From a checkpoint of a small mixture-of-experts model trained on Wikipedia: 8 layers, 2 picks a token.
Below are experts of layer 4 (counted from 0) of a mixture-of-experts language model. Rows are named router (the router's row for the expert) and show model dimensions 0-223. Each number is 200 + 20 x the weight over its row's rms, rounded and kept within 0 to 999.
Before each expert's rows: a language model's description of what the expert responds to. This comes from a sample of Wikipedia text that the model never trained on.

# expert 1
Description: Table cells, word-interior pieces
router,240,174,198,233,224,165,208,183,221,184,216,159,149,196,187,181,180,172,159,231,226,207,202,186,210,227,184,218,185,199,209,229,199,194,190,196,201,196,220,259,206,165,166,188,193,215,170,206,190,195,193,190,212,217,204,180,177,199,177,193,192,194,222,179,221,194,198,212,206,214,205,218,226,190,192,194,210,178,200,187,179,187,192,221,236,208,174,230,214,198,173,233,207,204,240,194,188,244,209,216,207,202,215,206,207,241,243,212,174,181,200,191,165,213,219,190,193,174,154,191,178,201,199,161,189,171,208,213,202,197,212,224,199,182,212,203,203,179,218,191,212,184,210,180,178,214,186,195,196,215,201,200,218,185,204,208,171,188,185,201,175,214,196,209,196,211,204,233,232,197,169,173,228,183,206,214,177,177,200,232,204,210,214,181,211,207,213,164,176,198,208,208,216,200,183,213,221,206,166,206,199,162,197,215,192,160,185,219,170,151,188,160,158,202,198,234,174,209,183,210,181,173,199,196

# expert 16
Description: Auxiliary and main verbs
router,189,220,181,224,197,216,176,191,165,193,208,230,197,190,223,253,197,201,191,197,231,184,228,195,182,189,192,174,181,226,207,236,206,170,179,178,221,210,205,208,199,213,175,181,232,215,171,186,208,202,221,189,222,180,176,214,200,193,167,232,148,218,223,198,188,195,194,205,152,211,229,175,194,226,209,190,219,198,241,209,235,228,207,189,222,209,203,203,213,213,210,189,232,207,212,227,188,171,193,211,217,198,181,185,216,234,216,223,234,237,190,220,216,211,196,206,241,221,199,206,189,167,225,215,194,205,182,180,177,208,209,218,195,198,220,223,204,175,184,233,184,242,205,154,184,171,203,213,189,215,170,190,193,214,199,221,178,224,219,211,196,199,210,206,196,191,212,212,209,175,172,220,235,187,212,181,203,178,184,215,205,221,197,208,200,213,198,165,176,212,176,174,213,170,173,207,188,208,191,202,203,196,207,157,183,210,187,175,206,247,176,238,196,209,208,197,191,174,171,219,185,250,200,224

# expert 8
Description: Clause-linking words
router,160,173,168,211,246,215,198,228,214,205,202,228,203,192,212,179,172,237,195,213,227,186,246,188,187,204,226,159,195,222,205,188,204,205,195,197,209,178,195,195,218,181,210,217,205,185,195,223,194,177,204,205,223,202,185,206,216,197,192,213,171,199,220,194,178,173,226,208,177,197,183,191,219,194,221,155,185,217,249,205,203,207,206,180,168,226,222,194,154,194,182,203,189,172,176,198,202,144,200,211,205,187,167,184,197,223,211,212,163,232,230,222,209,155,208,231,212,211,187,193,189,186,186,216,225,198,212,199,178,205,184,183,185,199,212,204,194,183,225,208,219,245,197,208,179,212,190,218,172,154,196,174,188,192,155,212,196,166,163,220,233,182,212,207,221,192,200,197,207,210,203,199,188,241,199,180,204,200,173,183,195,218,214,219,251,198,219,201,194,179,217,227,223,168,209,209,170,211,210,174,201,216,198,214,205,206,164,177,193,177,200,210,197,195,176,169,222,191,234,197,206,192,233,185

# expert 14
Description: Function words and adverbs
router,163,173,211,222,203,164,182,192,200,206,215,225,174,181,237,181,175,203,219,237,216,185,216,149,182,199,231,185,200,230,193,204,201,189,211,218,201,195,176,209,177,219,172,197,201,226,173,209,178,175,208,194,236,200,176,205,200,223,174,198,190,164,173,222,177,216,215,187,164,202,222,186,199,233,223,164,218,209,237,187,209,219,198,177,202,195,193,204,201,167,178,224,197,182,205,209,198,163,183,239,261,188,200,192,194,215,177,158,184,188,173,236,209,169,220,231,176,195,175,176,185,217,202,178,183,179,225,200,229,201,224,200,189,187,166,206,216,155,188,214,200,199,225,180,198,213,208,171,187,206,184,187,214,202,178,199,157,190,197,188,199,201,195,233,179,193,190,182,199,194,191,154,208,211,193,151,209,213,186,206,177,201,213,203,200,172,197,225,207,221,192,194,209,180,211,192,199,199,212,175,198,180,206,211,185,203,192,172,216,217,162,218,198,194,193,203,232,183,185,159,223,206,227,220

# expert 33
Description: Pieces after capital letters
router,167,205,206,190,193,174,221,229,220,203,225,188,239,196,182,169,192,200,206,166,207,204,206,195,203,141,166,240,170,168,217,167,190,177,179,211,154,212,225,191,198,203,209,227,222,164,247,208,209,197,233,214,208,243,181,226,183,201,179,193,200,185,199,186,198,172,155,183,210,236,220,197,191,146,185,212,219,240,225,187,231,167,192,210,213,216,207,203,201,215,184,158,194,229,215,180,201,206,213,193,178,237,219,217,194,171,172,212,174,195,204,203,180,186,198,195,225,199,212,192,195,205,188,177,192,201,175,206,210,193,186,186,199,234,217,201,188,196,173,166,209,192,181,224,198,208,211,189,172,170,196,214,196,197,221,214,175,202,180,208,207,192,214,164,208,197,172,166,203,178,198,203,194,183,197,185,198,165,188,196,190,171,179,182,189,228,218,211,228,203,202,202,181,211,178,178,203,207,186,210,202,181,191,184,200,223,178,187,224,188,204,173,242,245,152,219,186,201,207,200,177,205,188,197

# expert 23
Description: Surname pieces, Mc names
router,203,190,178,200,171,199,203,216,245,217,172,201,204,205,223,215,231,200,212,193,231,170,177,200,183,208,213,216,207,218,188,195,229,193,184,216,208,175,199,189,234,199,232,226,187,219,178,157,189,199,212,196,198,165,224,209,181,180,222,207,220,224,195,198,192,204,184,206,177,211,168,147,197,171,186,197,184,201,214,188,161,180,215,222,217,158,200,208,187,216,205,229,206,188,175,192,192,200,189,195,202,247,171,193,217,191,256,240,171,157,181,204,199,217,224,206,206,183,186,221,199,204,202,235,168,185,177,203,200,203,237,219,202,172,176,214,206,217,191,205,225,172,178,229,232,199,179,188,210,200,223,207,207,218,191,234,174,181,178,217,161,215,198,210,186,173,216,207,240,157,228,210,188,197,187,191,164,198,190,197,179,195,210,226,200,177,201,195,197,194,193,224,160,210,158,189,185,234,169,188,207,175,216,207,196,205,207,219,214,186,205,188,231,211,165,181,190,194,206,190,210,163,186,217

# expert 39
Description: Romance-language particles
router,221,190,208,206,227,191,220,207,219,207,195,208,191,210,229,165,202,170,198,225,186,178,179,219,216,158,225,244,193,185,190,216,217,191,177,196,196,173,215,160,201,192,203,191,192,193,171,202,200,183,150,216,178,205,209,239,241,226,215,197,232,200,243,219,164,211,229,212,227,203,176,180,167,178,224,237,192,174,210,179,192,186,151,226,227,188,175,196,199,215,180,197,195,203,215,196,200,211,210,192,235,203,214,171,188,215,198,178,232,213,160,211,221,216,178,183,211,183,238,202,188,202,165,205,185,188,203,202,233,191,177,217,203,189,215,197,190,190,203,196,210,186,155,202,196,217,182,223,205,208,188,231,185,214,234,163,176,186,213,196,183,194,188,182,238,206,209,186,172,197,192,177,203,193,245,221,183,212,212,216,229,214,217,189,185,197,196,211,207,228,170,194,207,231,195,223,183,214,241,221,210,175,208,208,188,198,208,194,197,169,184,199,172,206,213,209,161,190,216,155,178,215,175,210

# expert 35
Description: Scientific and technical word pieces
router,226,201,174,201,182,219,174,182,201,217,190,166,212,213,170,166,182,243,179,202,188,199,209,194,201,214,170,150,171,173,166,204,209,194,204,196,220,210,189,232,215,198,205,223,162,184,200,209,226,203,181,191,217,194,235,210,204,223,202,192,201,164,209,228,187,172,219,172,203,219,188,196,200,196,214,194,151,200,227,186,205,191,242,148,180,212,225,186,211,201,194,195,182,229,195,206,220,231,214,186,204,205,233,190,162,187,202,186,189,180,201,214,207,221,190,189,184,193,213,215,228,214,186,208,161,229,175,195,228,211,240,210,245,196,188,202,214,205,164,198,171,185,201,201,214,193,207,211,224,193,208,219,203,193,224,219,185,211,174,216,184,181,179,165,200,206,207,199,226,189,178,187,180,148,211,181,227,184,183,204,182,193,223,211,183,198,200,195,163,237,212,172,198,219,216,209,174,179,158,183,183,190,188,214,235,168,188,183,213,213,184,174,201,177,173,220,246,212,179,202,204,187,202,168

# expert 31
Description: Conjunctions and commas
router,215,182,220,236,218,200,194,203,236,226,213,204,201,200,220,210,191,230,200,202,219,207,198,193,190,211,224,189,207,170,215,201,172,201,207,190,193,191,212,194,199,185,219,147,207,195,203,229,213,199,225,177,171,208,176,236,228,200,199,177,169,237,200,208,157,201,221,211,215,171,232,185,184,233,200,185,184,208,188,216,164,234,166,216,190,218,200,168,144,206,196,182,221,223,196,195,189,184,213,210,202,194,199,167,191,225,215,182,203,220,205,232,205,168,212,236,176,231,210,189,165,196,197,179,245,226,231,219,207,189,210,194,180,196,173,214,223,185,203,218,201,221,184,210,182,190,236,162,192,181,190,171,205,193,185,182,175,211,230,233,234,205,171,201,209,175,173,176,172,208,194,208,221,200,167,163,215,214,213,197,220,214,174,171,239,175,201,225,141,186,195,218,176,187,189,215,180,209,181,185,206,217,181,173,177,219,235,190,203,180,192,198,201,195,194,206,193,185,185,200,187,218,211,197

# expert 12
Description: Competition and title nouns
router,183,221,203,191,196,207,196,171,214,198,216,239,194,187,199,183,212,195,191,169,210,187,179,206,166,220,177,197,191,172,232,189,200,216,220,208,193,177,194,203,203,209,198,205,194,223,212,182,198,239,215,190,171,205,214,177,177,185,183,187,190,192,178,172,173,207,204,196,191,232,199,192,199,190,149,212,195,182,175,219,166,219,229,195,195,168,232,191,227,178,169,182,225,172,187,209,232,209,242,195,157,194,209,193,196,174,184,194,190,197,222,165,164,188,180,207,199,216,168,224,210,209,213,173,190,213,157,225,153,204,199,203,221,219,182,214,187,215,169,208,211,209,204,185,170,191,209,191,198,199,166,164,224,161,184,187,195,225,206,206,148,189,205,201,211,202,215,177,230,194,207,174,212,201,203,226,232,170,195,194,219,160,179,237,183,207,203,190,199,203,235,195,212,187,200,208,181,168,207,197,237,187,173,239,209,167,184,221,222,219,195,181,200,182,226,169,182,210,248,208,191,226,202,225

# expert 7
Description: Ethnic and place adjectives
router,196,239,223,184,206,225,166,228,171,184,174,161,178,187,180,198,205,214,216,223,182,215,209,220,238,201,172,218,197,197,215,203,176,177,217,165,198,257,199,208,180,222,195,175,194,218,233,168,208,209,220,229,191,231,174,219,225,213,202,170,221,194,216,228,217,189,201,184,188,202,181,185,217,180,214,206,222,216,209,210,216,177,197,179,206,217,214,201,205,181,173,207,208,206,212,196,190,191,173,171,204,185,185,204,182,189,176,163,186,229,235,164,185,211,177,183,185,233,197,205,199,178,173,209,214,185,218,152,201,204,227,194,214,176,215,205,196,167,234,208,197,182,232,237,224,208,226,157,210,250,199,194,218,195,202,233,207,173,227,239,202,219,200,211,190,184,199,188,218,197,211,192,189,201,222,180,210,181,174,192,197,213,201,209,205,209,209,207,211,238,216,194,229,201,177,172,226,184,165,205,208,168,173,209,219,193,237,194,192,200,224,211,177,198,193,184,174,214,179,216,198,150,215,186

# expert 36
Description: Latin taxonomic endings
router,218,201,189,240,163,220,214,166,212,164,193,198,172,216,155,178,141,207,214,195,192,175,185,191,194,196,208,203,214,169,219,213,185,203,212,175,209,218,198,194,214,191,210,199,203,185,176,191,223,188,181,218,233,214,180,229,180,218,192,201,205,175,196,226,195,189,205,201,236,224,198,246,200,199,201,178,184,200,207,208,177,182,194,172,172,180,201,228,201,180,220,189,180,212,214,200,184,209,214,179,236,227,216,171,224,160,219,184,242,230,193,166,237,213,189,167,200,187,176,189,190,205,214,226,170,218,217,184,193,198,207,163,187,194,224,214,195,235,223,244,189,169,169,205,220,189,205,212,187,224,204,175,211,191,189,180,190,193,168,210,205,161,195,173,206,209,195,207,214,191,177,194,172,163,211,201,163,194,233,215,194,167,179,214,210,213,188,203,212,180,190,194,174,231,218,198,229,185,186,180,175,202,220,213,195,213,219,205,182,192,163,175,217,193,212,223,243,195,168,201,228,201,195,175

# expert 34
Description: Years and date numbers
router,184,178,199,197,200,180,213,202,223,220,238,171,205,202,183,210,155,209,221,163,187,206,186,217,179,195,178,159,200,179,206,209,226,184,210,175,203,206,186,235,168,204,213,222,253,182,207,225,195,168,194,199,241,197,199,173,201,178,193,214,156,187,203,197,152,218,220,220,221,205,197,204,183,192,207,200,192,218,190,197,170,193,177,215,181,230,219,176,231,161,215,175,167,201,213,200,204,189,215,193,198,211,216,227,197,212,221,200,223,230,172,199,230,182,179,209,198,191,177,184,224,203,239,223,210,211,178,186,211,185,178,220,195,201,225,232,230,252,204,196,237,197,153,234,193,172,160,223,207,186,215,219,221,177,205,253,207,176,177,213,197,238,205,178,216,183,207,215,215,220,217,213,183,191,213,223,172,198,212,222,186,219,176,191,194,203,199,191,211,181,199,223,196,201,181,211,182,195,206,187,210,227,203,203,189,186,217,167,180,205,214,190,229,214,168,180,226,185,206,186,189,190,206,167

# expert 30
Description: Common nouns after articles
router,199,223,221,205,176,228,221,203,215,191,204,203,214,206,199,204,217,223,209,179,258,249,245,205,246,208,186,220,181,227,194,215,185,195,216,199,211,212,219,204,196,182,220,181,213,222,227,179,170,185,178,222,194,194,170,196,202,179,189,189,199,186,228,183,196,167,176,186,208,192,216,229,223,230,207,211,183,191,213,197,213,225,250,182,184,199,217,230,178,198,226,202,189,168,215,197,202,174,214,202,195,214,218,204,232,195,240,210,189,188,186,200,198,188,194,180,248,216,229,194,207,170,209,176,204,232,208,208,177,198,187,193,184,174,196,199,208,199,210,195,222,191,176,204,180,203,186,202,206,201,201,171,205,192,237,187,210,181,189,208,181,172,217,141,213,225,205,206,161,210,194,229,204,192,203,227,202,225,247,202,159,184,170,201,218,182,181,208,181,177,213,190,195,200,163,227,193,209,188,227,217,200,183,206,191,196,189,245,205,214,236,210,221,167,247,221,236,167,174,189,204,179,216,184